config = dict(
    n_layer=8,
    d_model=128,
    n_experts=16,
    experts_per_token=1,
    d_expert=96,
    d_shared_expert=128,
    activation='geglu',
    moe_layers=[0, 1, 2, 3, 4, 5, 6, 7],
    router_score='sigmoid',
    normalize_top_k=False,
    routed_scale=2.0,
    balance_loss=0.000216,
    balance_bias=True,
    init_std_router=0.0202,
    lr_router=0.00185,
    n_head=2,
    n_kv_head=2,
    head_dim=64,
    vocab_size=8192,
    norm='rmsnorm',
    norm_place='pre',
    norm_eps=1e-06,
    positions='learned',
    qk_norm=False,
    attn_scale=0.125,
    tie_embeddings=False,
    parallel_block=False,
    init='trunc',
    init_std_qkv=0.0442,
    init_std_o=0.0,
    init_std_up=0.0442,
    init_std_down=0.0,
    optimizer='adamw',
    lr=0.00314,
    beta1=0.9,
    beta2=0.95,
    weight_decay=0.057,
    lr_head=0.00918,
    grad_clip=1.0,
    warmup_steps=333,
    schedule='wsd',
    decay_fraction=0.701,
    decay_shape='sqrt',
    final_lr_fraction=0.1,
    batch_tokens=65536,
    seq_len=512,
    doc_mask=True,
    train_tokens=486600000,
    steps=7425,
    dataset='wikipedia_en',
)
Below are experts of layer 3 (counted from 0) of a mixture-of-experts language model. Rows are named router (the router's row for the expert), gate (a neuron's input weights, with its number), up (a neuron's input weights, with its number) and show model dimensions 0-127. Each number is 500 + 25 x the weight over its row's rms, rounded and kept within 0 to 999. Numbers have three digits each.
Before each expert's rows: a language model's description of what the expert responds to. This comes from a sample of Wikipedia text that the model never trained on.

# expert 1
What it handles: Quantities and clause links. Number pieces and time or measure nouns after numbers (years, million, km), plus clause-linking words after commas such as while, when, but, which.
router:490522485472542506524532520510482460442470478512480468522519531513542476486528494478492507518492503483481503462480477475506496519526473501500497544503475509486493535511533454484541492519508485477498525484508497469505530528511470513542524483508461508532491502547485476490473510534533541480558509442494515535447512473540514499514480505493489486498466493525532535486538502531502558491474
gate0:544508431492495488467502515523498473538498479474494503496525510497470473525512472514488488521543537446475523543492499492499474472536528518479490519483500525470519517494494503498499465474503453510455447451491528491499482519500554526476520488480443508458529505482502474497495488455528524487503479505468499513517499516460456513489535528536487482507495528513546485529553504503478505508500
up0:521513473485495485514458509530507522533475485497505551509498519549519521500509445485519520558516480509475494515496514511514490452479530511504485532514523511522473480544485510497434479453524486497469505449521506520538483502489479524472512476473501481506474521475493507477510523483489490505456497532476488478507503471474451504491513524531452480492495522500591499516522478505450497506493
gate1:487514517475536481463507513507487507495472513468497503517527476491536475460500486487449479481471472552507522513526488504498474501497427549481492489497470488485509518512483498490508480513506507501498566434456485488478506511495493489487475481509472492493451493466478495502514501506524507493547531452528510510492488536476496458514509516497479529452464471524492529550567518502494532530491
up1:504478448519504473553536492488502503447517479493506480506541502509508528499503493512472549524504501509507494469514547487463513502493485459502546520513505522468581537501501502464486485491556514472519512501433471502506512496484528484497517466456480489532480477510515508510503578525540520513516491485505482518483511548477526504458486515491478481518510507506508467485504477488524526472502
gate2:507504463485526507488531493470500524474465508478520511525463497515464520508535523482458551501511549507519501490470516470523519506544503510512486521502486512509537524502521513492485484467523466495482511468524490478487482484499495476505523508439489499471528525498457501464534477538495547451498489496482556512547496498507532491501543491484499484557485581475482530481508501502515554516495
up2:505502429507529471504529484564487501539509464480462487521481495520484486517525469487457505497545507535490508529478520470501495527499514485478485504492472557564550515509486527518505490496528448521474536518478520511502545511431507496492479500470481518461526490511471507459527498509507471483526545497511491488492493529453523502502528517528466528502472490485490500499496510478471505520507
gate3:502541467462494512512533517470491470473524473482493538531530531479510553477513463539509500510496540480523495459483495512467484501531455478476491511525507476510501505465520488465499492470538446493476490497530488499491518533495472494453485441545472524523463478551456492506522479508481496508521503478488478538519485510494505525525532480499491503510491469482471535495515521539453537529494
up3:516500463480488487517516533520518490518496514515511525528511552467522511506499488510473512463475513494494455464524514492533468495520528511494537518470533470485521471518524540493506460473445502456521489526492525488483533511510484488523497456517528529528524460506558474529493519510494523523485476487528502455487443488472503489508502451512482468516454541508491524515526535519492550477471
gate4:525491415503509480494550513502499541482507495512497517516449483487508477500489488508520492440511521465479482523492537556483534498500500445517494475477473505467477491489492508529540460507480438451483462485462466495532518506487499462456517476484549509470481543466497491497495500486492515503540494531500514503494470523530524502479469488503487490509486519532494525508511500459482518482482
up4:516507512485480533515500503499497500463498552513466542496488472509506510497504522515514465533494508512546552496499536491491481554530490453496493502495490510493516555529492493472539498535501485537475539557497488430486512515531556455499505499531493511509512499552479460502494504497504474546515509527508468465474519489459544524472516510503542480520488469499479518477516533504508500497469
gate5:505505512489506503482504508501518520532440505471465513513528497484514473553470459518519481494544502506540520478464527521515482489449511488512487488525502532497512526490483491492474513491529485507504534509528523511526472542530534534514475506478487467494458578494497513437527460462506500540498485518472507503481524499529477487494448490505501537445489500480495547479496502506486478553491
up5:500494481481523511505538504476520590503516531497472531498490523462521491461523508508487444533471468545509492519502557505539495526502478489507492509526520493527501471519485465509491523499476488467538548525493474482483489515487505514476508521464479546537504483481525485477535483496515433510489463473532473490471509471510518477492476512473510492467480569493527508493507501487505489509529
gate6:530501484478516481486537479483472465493437538523510492500520552508500472477466502513477496516512514478526512487484482472493513540533466498506518502524452526515492512466542508471516464570555466494472519515465486446518473526528503469491503488485514435508507511542508516498465495530501517466520516508477499505514511493471534522521530494519489507487480468507504502452503497479538533523466
up6:511504509481529518514500452525513494447497549479468475521534536445490491518524480447487499517452477531501496480497493480468526520514494504518525518512509512492464533483509495507502530516472482481510528491475495492486478486515492524507519481507503530525532477479500488511489555486495489453531494498514531445505524486488522449463561487499485478471515534518518493488547511572528510512454
gate7:458519478485506498469516523490518513495537538520438472532513435534476492491514505494499518490493464507511519523502528505492482466486474500534485503502515523490495524459499519496502457553526492536453489471473499492483507470508496484518500503496450516491505473510502458486489493433499497497522469493476502575502478491500560462494516526479464483496479539490513480486519510505451557486495
up7:499507473546489544519451525507500489466537493543484520502481463516521491487450486529508512502477519569541504467504474492515518526479526458469529492488480459528526499508521508493508494525486514524483505487458475513487491440445486500502533484471499512491501507460525510527536529467483451492484492501510492474519529526482492530558496530496486497480526523498493544506530503449504509484528
gate8:519479516534510468523516489521488490468495484490529518469528525505523456527477519515512511519458505427537528524496504519521507540464511536545467503490501523486532540511532463515545524509471452458515469524525494424525517515494536503498529491532522479489455512516475483495458545483519526511485506508500487483513523495503482501523471490504520475500463491502524508461487534530492504511479
up8:492475528487521522471520473449508485477467491509482510460493473467504480486514542526505500481475544487527539509480506479542496531521480535492519496529520481486529485469498544551538575466491515483533528492515514523521520528511490530541530529530454520523533495509492547525505555527502483483479510514487498503526511516527472521511479480476515511512500483478462481473457505544489499512503
gate9:493502514507515482495474518511497493448449455501473508501478494534521454505510514445481497514503525534475520455485464514520531525495512502488520517502492498479453498511513478483491443497491528479502476489494515484587515538504504493486508503475478478488473506542516509443503533448494518485524517485509499469501510501469500553468504498493469491450531520478519558516494453484512528502528
up9:508518471505485461498512433516505499527502500556483528530466543480492490522507508466443515475510499509529517506510512502537534482477504507506527522503507475527491458543504517464506507432497526544454495539505475522507464483527507508506517492508537498485482504463520512495532528512481532473532498494517516463514499520484467557455537501495451534499491514454512508491515485475469490476485
gate10:513520526519498480482529481495580512484480481547508544486472531535505521495502504479492481514489511509520504497441504518504510489501490502518492500522556489493486521483489531482458511521471470512531518515560505508525506511505480496492468486501511526541460505487457509485529473474487467579489482494542443496506505499487519555465464475499507550494492467490484499464505475492485503519537
up10:472500502442468538484472513499506559487494498549478505496512528493475510428499469505508482534492501505516539461521498455472541464471472493480496485498497510537481460514501471487523515514466503482500478500492495497507482474492456499489465502539549490485493545492501487530498518508503507504494510509513488508422489495503487495518499509505499498458511536473496488482573520472540525477448
gate11:524509508482508491511503531481496489457529523510429515476528500495518483453494490495471520468465533480455508519489467533464497536482456528483523531522506452495474484540502477493480493485524484478474469509468474470456513481539456494489504489522473518493523519534505453531500501513475455472502486502521470536500481492539528486495541489500468491450488537490515539499501516485483552505508
up11:525494481498498495534511487543507502484504507524471498492531527535492462473522548512474496482507547464487541480502512561485473512497509487460530510497508488549492472541504502494483509468513496524539503510481505507459513515516481474507503456512508491533510558466498502551554478435482485520540520494531517485497505502478485453541488479477527464500503539442535509509519504499489494532506
gate12:487538460523538504532464517515497526485521487468479520490523470537537462511493460543457463531475520495518512493497492508492499496515490517490512506465501530502508516562518527518540453481504483480499483467460500471484553514462542488510527501504467480479505527563490502464529492506511467522495496496454456528521500505546523510506472489480518531496520497517485484554482478497470476479515
up12:513493540500491471505488510528498519493519524488531534471485486526482486528478482495505493522491486477526488475505457528515470486504535570511495523493505494481504491516507536533483480523496530522507448472480547490522517544468529571530544491459497514512526466506536518513496546518496494500496510486527492507501479461504471491499453519506525529491520518558569502518467477475498514455483
gate13:497504517551508514504512518519507525526479493511456501500476490546460482501484517523525479518478452536508487516470518484488562472496515491519449482530510465546503495529489504481482471538482518498490513513477484519486480485494477523542495537490465491514485535488529484469521494473494530512490526467568533499486499499491526532487497540528432497455497505565498506493507492555481483515503
up13:453494500470508526500510494507490523487467499536499530489494548505488502472502537494523506490513499504511512490487496531518479504511556517490508482487494521527521534473497491464515521494518504488548469497507550483519506507550520509480466495516512468476499513528506480511497521502508488479538501511479466486533523484516553517523480514503577520459437546460465494475533510482506523502592
gate14:508526459511517538513484535532474508513469516467496502513512473497529477535531490494510494578546510482533512518505516499493490494505490527457527501506468507486479541470519507527447500515517459499470477451553523453528523531475541500516462495503445458494503498525491497502488500485515504495485479490442481559515495463514516527459518491475514487499525483534536499498484520501519516508513
up14:484532541475490499468476468458503558522494500501498532502480494472500544468510477509530487496458492517531504481507478510536501528500478497488491515505494436486448468485496490488526476498496489554523506467496483511488507505512520485427462478537478478497517499517473498480518462491474477502456493474521439481522528496472508503445502512520496513489521494461439518479526489501479519490548
gate15:498506464492516488450507503489506484439581513514530497540507469487471515490501496525470512482473498461495481511485503543453490507501533509519531526521521484428505487485520530499507505487451510462467518519512484508504517496504503520536515495520488512495504509495493502510513494543483468540511483486498498507508490511520504512537543533480503552500524446518455486516491501467562492497566
up15:481491513506506540518483497531488476529472482478497460497497472519544514514471459501510508561505491503495505484496513519493438507457438508438572498535508474528509515509511503512492514508540500519434485460470495505537543504534489487517501499482483511482478503525505441506518499527513464533485519516495500500540483491506501520504454497512476454511538509485513516482457509482534522512490
gate16:477501489484482523500505497490505518467488485472467538540472462467460528474532503501505452500496507478518492507487479460493499463466517475511477520523505455524475505535498492496449515531452527504487463499479498553499487462519499544553470532511448485505508498483531495445543496498487487503519513473470508504513537508507477541482468486515478506451481532516480513499498532521523444513524
up16:503509473483506499522505483532492503469480520506470514533491486472514487498517515562474490520520492539525475557507533497449466513457469536473472491492492494509510503533482515520537486474481473522506507510505420449521488526521523431497492429507504482459472526514502509520515495512502470512491472508492488520509499507478503511459478507516501465508519529507492530485496555472521483471459
gate17:534531457498494496497536510482522486476526495517529520545536444438515504489513473458472483501514478505472487444490536519489528443504536482486466503524513472492534461495521473496504545531507485481523454493504509489469511493536513529486500497505457468508501508520530500530480540519460489529501475497526492499483551467523509447519506503482498513487504508513522515499532504481494559537488
up17:504479500515484515484514541511467459529502547552475527506465513511478564490510516542525530519493512489481466501493505476489504489489513542501495482462477496511535523477514504493532509519463492505498455461476452462514525475509530526468505478505499520505481559502531490497394504502491518501527517495541530487475456494493494460497489519498534452498491488478506502493516507512509502520492
gate18:510513505464512521516476528480509532526525442444508545532513483545487505496532512501541480500537446468518491534493502480482518481518476488465491522482504522497467489487491493517474468518522494523517505525478490489464469528508482531491463533517487503515497512504495511503515467470498506506485477469506491504464512493548486527463435516502453532472508502561516517484538476502453471446515
up18:500508483477491519499513488498472494525504543492548498528537507478538505537530563481540519487480462465523457530526465512481492546503542514517521484487495501532480523539520506531517525442550494523484472509551511496456531499494505505477511455522524493484473449491484485474484543494494524486516513459468513506495489565522532497466496513509531489537486496472496499498488495506478503480499
gate19:510520462494517516514513483555481461483491505513486468469537477503499481503511481505501540533492532485483525469523494501524502509529489498508502534480477512452505522474521483534539494515510481465510468470483532444568514519499520500504503488476476476487472446552498477504450541468502536504511475485480534569494509465491498533540489505489523485516508487539525525477465505499474528488476
up19:522496515519504503472505454509499514491509492478549462525563484448485550487467486507502504496521497489531493445485512517531502467510504504495481515474495518509567522429489487519526490504461463470525474524511508495515495506492526521482489475484516520490477516527503544463476516495519464479547513525463531521471500475505509463516483497492530477488496543490498501507459460491559496497542
gate20:478498506508545510477490507477487485493481473501469463481485518534527506513527502491553458510522525468491506508484500502479512483506536449475555479542508490549508491489547550498494483469525504527433528499512513510521471514492466488491549489467503497520472475521482522529523480487510535474509491477512516517556487531520508526448525482498526483539515536476495458492532534517471516476484
up20:562479480480489474474500483500479532522475455504475494514481556525523488505497504504492468552523509506522493478487528520498521528474493512498497483506485527525483539508486484498526477490501521453529477494537522460539511546520486482514528487530502519511459533520472548451518470447501472472490517524543474476479495513521484525516480494515508479496512545481502510517478515565553472521499
gate21:522524509492508446475506497520492509531502520508469519466461511522512519505472493474522482499512506472476481499485501499488557454502511536526466518529494532537492492500478477516473497509488490467439483514509505453542490491509483501518517484444470512446511542484533456497451509490541470540461480492528488493471548467493497492465532510503440496492493482469539493502514534518501476520497
up21:511491486519510468515527483504491473504491483454524457509543508503486432547487516504504505505482481484469454496527497518510512563486493524520522509503496464478531497520502475525458523548480492466478465537521508504529504499520516514453527468499459526463532521547543492492526523466486541515492502513468516523511521512481538512506516516505487482524508541548509497503511514480492457530448
gate22:512523484476541531503496501513478463440492498546464486548482482483509527459526547463442539522498509501529495462491462450486502496515458475527492503526501478525532540492503487499505492499484494494440503484488472483523516492483490488508513454456460518487536482456519494482521481521439517510513508494508481510501535510515538506503454474498513497501483513448497525492499514518513478466485
up22:484518509458511509513494509489490482466521465508453474574507490458479544484539477488479489483512502474484464485484503483541507495511488513502461490511488443502507488486478485483492501552516518501463506476455503454466472464524528498485488479520452490486481506496559527470538526498452477494532498503500533548497483492518501511504496481512481483453494525492511562531493463509470517502524
gate23:447486541495505529495528477513504494511476529519542538482497502489485511518520476541514482518516483496519498494476528489434530472524550505489495490507495534503492529509493501480506446514483472491527515490474469530465463513497506535551478413495451518502521535486513513494477476493521497531491469512481547511480498495513482509458500479473497506513543505565524527492474522518481517488476
up23:519476505504497514521441513459502473551537459488490471482450492495461472514467534506482512477465500517509497488495476544508493516520456491522534515497510450514524534497486512498470491482491532526561506465484472459497556487494505470508502497516501486513521493453500481476451485521509444522482502508498464473518520531510515498459495526510531539479524495520505511510467491516449459501512
gate24:504511540507508445517519510452508529479494449524528462497509527468519469520507487499525519493507520490526517475463480517536476536505508498505469524507513527491477513533512501471484529514523510511534535502503507542491485506540507475489513467489495486528513510492470509527517443523496537549519492440538435519464506515511518484515518500481538534479508525486505529524495470466460533486552
up24:520510450491511517464516477454507483513439453530526468510516530492492518525509519478532491501500491500473542449521520500555500509525492515500492480518515509536484531483511504531508499530519497536542458552497517493535485518500468503493514536492476528539459542487503463478525458482488539513488503472498491552486529502500509531519499495497488518487528503497523522538501485551442512521529
gate25:522513490491495488483487479499474511476526469549557463472510483506499525530478477522532510518487539458525535516473496484520473548466506529541503528526502463464531491475513478489513489471507472488531502498520476500545496506492532531461501476475501506499434512551473476431484493495481543486520482464487506541451493465489493464534505523486511467510476521521490507502502519500477505506477
up25:501463548535480461497493492480479448501562513509518458490533527520510513460524506545545479514478523445517486472486471500478493509477467491491501514499484448482520504500531505495520522503521516453542522468489508475476521481485495506491538449468471470506499484500537524510468495522492493519531534532489478503506545496451486508517502516509514522505496488467506467502530477428512485501488
gate26:497506520472517492500504578519491498473535484474519527485544518479497486518510507550554489481465450493484484519469513482540474506516536543448496484472498527464508508533501539481495497500493510516501498504503504515460480489504490507475451500526519468534520465490477507557460486506503486494470506500508507550459469480469482467521521524511496524500468489540480446539502498466490489501527
up26:530499525480528483496524489516506503477505507522522453516526463444447498509543474515504529487494500525498503510482532512503531538502483494527557515493487466473544459477520510448501510527540513520561506500501520488452444486504529503447455511517512483535523470529510489490505485500479513491513517485545507465464493518474476478509534479510538486518510466492465512480485480498489485457496
gate27:480484503469516481518507439454509480506502492506478488463504513506479518558472504500521495499541540449539514490482528461514462559447488511460540536474508498504566526507504550517515471524503498467476531520473522496491504503519491463501486493503487488530486490524487522469467495536531550514511499476509504553497490497527530539513502523502540505502482467513501479500517501535481510493517
up27:465492502508518488502542521500516483468544531483504484507503510451502509455490473524472509475475511521444469509475471476507492506501468489476521530473497524477548539462495496492489473525517507482444515561486468494447509485496509505508517496474503520508519459507462503481502501518495477489534501475460506458510442490515535470517497543490530479487453473554499519502525482492503489443495
gate28:449526487471493516490504528468524509474494482502508477514529453500495505458572485513482489470497497520490494493499497513487524507508506458452476512507527474519486494503538512500492511543559477553485455507501454536494464470519479496543499508500473500538494476497485506501506457472462534524558491482453480512535508483501521489530498482475501514502461511476477460511536502489467522477546
up28:494490533461528464473482469498510525518507460515502493479495550522499437497531518498510525522514498505488503520487523486503490502504549488500509502523519528580516483511495459475490505529483524554516505555522526482494490490471514492478517535539513466502465507560477458458532459535481512505494507468495475503505502517493501507481527496481519472501487530494496500463476499530479467554454
gate29:499525509514491459508527490544511525501515481508507488494467470481485457555499475484450524499463549512483573495481512547521539488486522511499460499487525522461534488530504508483450479517482497503510503512501508475515506516495505513544513498525502478465517566493472493494519502474534517551496512483566482534483488506491445504475509492492499512478513492501522502489453460493469494469527
up29:505510512515496458480460497422496532517525491525461544490473490478481511485507527531535487533498490513495523542476520549495502501498514462493447510521478524498537503476502521484453499517468463467494480500486511492467484492539522503480495506500496459452475523461436543474551469491461509501492510520504504505539512518505514487493485506508501513490475504434501495488493463494476455478510
gate30:467508505460495486490517497459512468435507495481493518510494503455526495492498468481479539477495481486474502461511499514468431515498498495477456523506515523524458506541482466580530489509520491487489483456477518536472488481499470520508493486504457538478494487501515487497494502481526473504474513498421499515510497526516491454546482537501490491499489490495556499462491528505479487503475
up30:570504490520494490520479541543509523519534509559530563496534510534504497476458495474493478526491497451525509523519480485515490495476496533470531499521505508525529533491509503525456512503485453486520486499476526511529544505467494521514517501516454495483511528506526506533486541495512486520482495503465497504515509513515524559505496507500499446463572509534505464516519480530491488505504
gate31:457503475479547511495520470504492502506469529544489466487531492500516477493554490454473507520480503461514518512489493502577507484528432502480520523514491472538471494482521438474528495542523469484524507490481473462495502517503487521492512500497473487511505476495483483470516484516505530438522511479480518516497467516506502544478498492496478486492508560541518487528543500489474532496463
up31:494511522465506495540492514474503514479524545503483457480419515502480520503493511461466481500464488563515506512508512482516472479501480500530479505495510548471518477502511460451470505469451456531458486486520520487521511514534496476523485541489537462501518507478504511538490507515515492498496505491516515483472516475508483497521515518517519480552532451468489476468462509454468485474480
gate32:467510484502515504521502509526485487490477513525526481501533515481519505519529469487555461540553504479520518513509477533456493454510502526473491501558496513487500502492510468503510509543445498517523482465477460489473508523508517484554501520518493512524492496495520491555483482518535499537490484534516463582505512485559467507518520498473485489528538472515553480504504507504501502512529
up32:480500529494500526463483520534484453540482460492469521550455486552486494512493482494495522473529508472514468539483458500507543516510508574522506494499490504479464489493474503450507474498452560489490506500508516444544503491451522501514452507515481525496504526501516522493510456508485503474479500537493532525483507482514499542511524519500526514512503485502485485488508496528500507524560
gate33:560508459483508492476478525523477519532491466488485482506515499511507487520493517510506532480524514501445488468477426526463495487540514494508512544469474475486485491526501484532514451438502543503477509449482526450551508474525480527479511485505491506476506506528521503480441534518507488476496491502487514495478469485493443492486478533489456493483501531503519497504490496524511498471463
up33:490482520534486461494464474526512496495555544492510527478460477490499501525499497479495485516464476486512498515471505450513516478505497516524455485479495514473475478493524525512477510555420509510537472506450478493468452468477512489526511499484475488504489506480505477558477459477472513512459486491488492456492492444495504478507547479502542512500497468524506497467466523486461494496493
gate34:509499488511482506507539523485515469533501477512496529525496506492496511481445509523491480534492486491528506514461500523476487461510473492472453500515511527530573490470507497517494480523482495473549441476521468492531489504472496473506529472505509488495462555508477467514486410478499496513498488484518460506480522530522502498486482482491526556477535452509475495495469513508544480504528
up34:499502438537526495505514501500546501517519463503545491543517524474505466488474527501481465520478461508502437496487455466505470504498499486482480481565536527480499495500517477518471504547465473419489534495509515478497493534509554504513502496526524510481501522540508481500494502519509490502482483487483488476479543553494506504503479492490497462509504529544503490524515490529510481471454
gate35:485507519520532509513500485492486478427516528526529469508476460536462446494516507489521487475464537542512507530491535526492481496535529453508499519503509526517525524492508497487502478470509476552545549528515505472491481506482486509530497506516491490510507488498495505496501524510544537515547482464516513490539451523482500478502498499508504453486441482496500522442480500509435517476509
up35:475501469545510491520498474463500466530512512475515490497521515541504530508451471539451485490460509462523509458497473500481475467517509501481567520555495507525502500522518477505473533522520528483470516531538493538488501467494460485521462507505547503517521505506508492491478482553522509466519497492508518488493514474494468496515479513503487487517529460505458479509465494478465436458492
gate36:505497513501501512480514557438486535539499481498527468498508500466508524526463527560478494509491498509531535492464560498514540520497512475524466509492504525547511489503523573475499510508440487515464508475489515489569510470529478465502465486489491463470498491508482474488519478443530536510496469502516491474526487537497480501516477516489496516533513494490491523472512487485506509488520
up36:506497533499533494476499492474493473491537524455466498545504467514550479497520502503518521515518502492460505512497445538488536501487461550505498486481489487502474511533502472507461482494491479470454528521451503473470480458488512534450442504493520539459489525481555475488463521509507500486483495511515516524481467487522513494445524505511500478547499518536478499541501507499535507518512
gate37:504552434511496500506512501508504524439508501533527506512482484559527520501502515510511495542484511482520494474470490530482489538489496495499504580494493489491512484530575536457501476501516483438494502523516504515507500483499500509485483495498521520504481469500474540501552490514519523523540510466547476503511505536489480512517506511491525528540472531445474496489515501491465466504532
up37:521521472488499509495490508523558454469483511534543499491472555474492489481520500464487477500461505499463497496505502497513463536456499490520486506517571474490496503495527499483508485470517445505524502496510505474509517505477499472527537468473504487546516486498498514463524504484491517538525482488515512518538475545443532503507533496487543498530486505486433484477483469495470501551535
gate38:511540490504548501512499501534511470499515523561488537480493523479515462473484506525462516515510486516513513518497508492511482533480516532572508486491498486488508498538488524534532538527515502504501489463531486490471495506533521499492498498529566506515491498508506470527482560553506524556504489457518478500503520494487516499474539505495452476520496460485436492498531478464498479542480
up38:485494474479498490477506498518528524498497535474551500485502511464457481473504480482512517478505492501508480529523526513503484420553534534548458492485533522450522481463507486510511511511452493501522500511457523526503503460494521494518499453488496479471563477449489483496479470490521494511496489504549502461458507510492559489522461457503516476512473536507484518486497506498485500520507
gate39:489504505487550523511504530495484528463487498500489503502490480509486462489515510501544502498508496512494502530482432516501506518515501472480500521514487491539504466530537513505524477500536462537566481444522482424505517470519493470508519500507504525522485476536482511504490451530543502466551485491478530497503458503538478440514494522500462487549522522498547488481489498487498537500495
up39:459504519481508518538509470474489522462521494477500531494493525507495486481545503486551516569522508513550489470512476486512519497540508461482548521521483473505504488524517488488544515513485510518509495486527504480556539547470516529489534509457486509540465477526472548510506531536555519510521508483464508503533553475513471493529491505483516507512507490486488517480494520454496497517529
gate40:474505444482518470509501507468500512488491484526477494487516512445466442533498527490490483491508506471509529521459462493499511506512491518500528515522497479491503505544518505480488514536429516539493489484501485482463463512515501471490476505471537516567529491521504513457511486536555545538483497444521465473507500520509467505460499496527482521487498472474500495498529532517472456492478
up40:533484507465510465498501525510504525471490525485524510538504521452470508457489525523472478475502540516505489479498506496527461531554488468532518504482500529495482510481517493471533498525498525551496541456507514521513485541483479463500526528477527497524488491506493541496489428531494527501554516484466513481494489496534498475481504481508510497566519487464461481491514453510515548524493
gate41:495522467479522542473496509507518474509474534516530454473524518500485469521512490481544504475512538476514511453492489489506491516530485486517457503488504485490543507460511479475497500542534476520556435526501513467487456491505508491475492490505538509521509501501515480513443470533518540459569469479490504505496515508517485441451535514524515500513499499467521507502521485499501517461471
up41:515455508490456443518549481540508527505517478491497492485507502502524523530495499510494472470534501436499486499516493477488494540467469493479471486508517492506473494562483490503507556482489543540471503496476498493547530541501527469490479511486491497502460535490528504471524517460498488519452537531530492507493532475465485540509484491502515533479511488555547501525506504470491500483533
gate42:522520469522507493521479548484509519500487515498520552515516488496497497436529454474481478505498481472491477514499539499531494534474476494475463526455507541483472536496468468488502503539489533537490473479454492470489475500491468484517485460491430514500486539473498535489528498448457493499503516495502537479456477505491507532496469504500499526440520470511500500494535513489474502510531
up42:540487512498533501520444511550476522482479488467512539574466529514503481516516469547505513530494482496519515533481494437552493531509509495510537498517495525556508543494493493509463494496479508490467512479547481546534479515509505506523504510471517512515519484510520519487502495525478544519527528466480507500525477501507492499473476482536519508450506500492462515467515483466504445494493
gate43:504497512501484545499521461518489492539452510483468465511520482523527496474505498493500509483474483474499479529495428549443490512480496503500493507506503464477519568476493494499514445510512510504484476527450523492507497450455516514494490504497520512530493496486514480495413486529518519474509520498480505533510496530502523506517514485505472488542475464505526487519563483527473534481513
up43:513486493471500483490526465490510514502489465464465478510502507467516485499469506526479484503520466496515483513503485460558506487543538467517467525491524511513507447501471468456493507484448505515558533504535531462512522475503467540510507478530500526494523475500543504479499505530516518475489505480554497513476553489511506488504512478481484521507520447543472508516539476530474480552524
gate44:467527522563489515477478528455483458508485469501529489491501514527461526513468503533471488439456521479522505503471491559473498521481466507460452517514472523521514518499512510528515498504483496501494526476463455507544469476465464437510469482464477477469501502487501469492498507481502467533529507514495482503504501556506495530510479542481489515513509513496497511486464518500517489512540
up44:509494529483495484490507522470528534492516519465505497498505473436513470515499474485461504481468482441513490450495523490489476516458528518440489500511518496539556505516487473510495553487511500458524459520494514528463514518501531489475508472530506486527472499436496505448498484513484532492523474463527489498496512527525537522502511488490527490456481487479461493523484453501499530506463
gate45:468493474519518503497487502457555515478468445514499514507513493560520504497486471552478485504493537527514512554472522511496514527490495501507464487518513495494472508532508551481482495541503509480511512445501473517516501516504500423491506505478537460496498472526471488463509461486517538537480495483509454550502477531525484497497504479501488484478488522488441488511463486494484496513549
up45:519509491517502528539531504468503445523521486538506508474508508493534464517449486530498500514462485532519510486504455488478513487492478488543493493510490489452520447501505455518515523475457515465497480483492514484524471504475533465506474466486537497465462462487457493520462526522517482488531489545492512511495495506479493473533528502498489499523496444519534486560454507464518512528516
gate46:511493468522508506476507495464527505498526498506531488539500504489539509466481519538523511503447497518526503474466540570471496492467477455521531520497485463477523523529508456528515504497513503476497544480484524482521505484477527472508517475499546547462498503478513531485468513505511472492531502538507485527481505549463491490548524517502481468533467477480474496481462499490458476516549
up46:520497490503497501520518445516509496466482510537473441540496501528523512473522533463513473496499540499529482512510511466528457530538504505473496463526516491528530505508514545507457554485533522490457499522524498478499507530541525514501530491530500491497443502508473467501496490542491513508450491469516519491495482534521546522470475492524546476468533488506478528516546512530518497511487
gate47:464511528485476530482444542462513511505518487473500543457480499551505542473481478494467493503481543495527469447459503491469459519501519530503509527481496485482509509486539481497483547524486474498515513462511499482522524495505495504510518490477499450488517505500515464514492502511468499522502469480473454434498494476515489486519508474497493546453504473463511542515508487449537512498537
up47:477496538517486480497486487460523548529546503490502532504454487526416536521486510528499491504475490497519518491465495510492501449507507526499461539498528493513560452472505482500486523506449501502525525504502490490510477456473452501511497480485515450474507492461512517492526478527503489498481498499507481503496469484486457472508558501506446535451463526492491521485521491516495478522512
gate48:534532463471523486486538461503515495534506483515533508496503532544483501518482493492497546508503518509509483529501505500498518502521557541507474510521513518509477527445522490504485503492516446534447494498490477492504487462550518520489472459494523471458520480486465468465480505458522537519471440484521499470501461527469496487491544506480511497505527511510500499511543497484546537455498
up48:514507502516508546514508497501474479502504524498506480482488500455490500490509511524493539471510479543466505525495504482522549466485426443513526514486484494498508500499502509536506462500512504467528509478465525495519522460532512511492502488491487532451519485432494505564479538495502497465532485506499565506545494513470474483519509494490456452538499552492521485496529514529494490477477
gate49:489512489501537493525484477528494419490526461511478492498510496546513517493523488490500518533508475463495503514490463463525512479492505509469542510491520535548544529519500467497491504520473539486479517532510514550493531514478485510549512453506498526538472461458498515512499519504494517471519514492524480505492525468525517550497494483513490485501500520536516463503513516475439474441536
up49:482527453562524514499503479523483467471537512493466504498488465489497521481506471431482502546456505548471510486507481467499539472536522500498548505552499501531509506492497473499485492510477513456486509515515489450493519503495565479515508520513442524504468504490510471536517486489504519502530495442490498523504509517500507476481503503521520493500536457534489530506451482505482490538494
gate50:456522479493485501530516476541495482526502506490511501515509494499498457553474484493487479507477501477533529490502490487500507494504490543478494518502499506523522561523500488557531488468473481498512526485500492508479557509489499455494465477524523528497489531513515486500500509551539490480497480499549525489463503459547471519515472488487428498506508463543562493478495494482437507470475
up50:514494494487487528502531494519486537518459499511484505537511500469495511554512514484495502499486506492507494531494527495537511485493484535491469452531507532508476547506511478536529525509482466466524456524510490453528532567435548539510495472488494513469455520456477478475477531477483455510482511506516482521534486499521538503510481507509511486537482523455541514505481542499502482528507
gate51:493496503510495530462467506587497477506479515550510476482517541483452506564555550481526497461505526477527484484472501487500522457524513521538494509531494488467508489459518472490500513488489507540493528501490514488499470462507482499517472544479547463492512478489536478479484516513525526499525486497507500468481518476483473505498527515482475524504486512493525495432516521536504484494478
up51:495495497519499493475456488482485503561526547459508518483471491467510492517524542474457500536528503514505474542504469528523528491501510424474506508503488496480515512474492502524513524459531491494486469456502504535499514458485540525500495441492464505462500491512510522517513516470471494502458499523467491501523509509525491523483462523505508487518472523538513504540499513498473441438490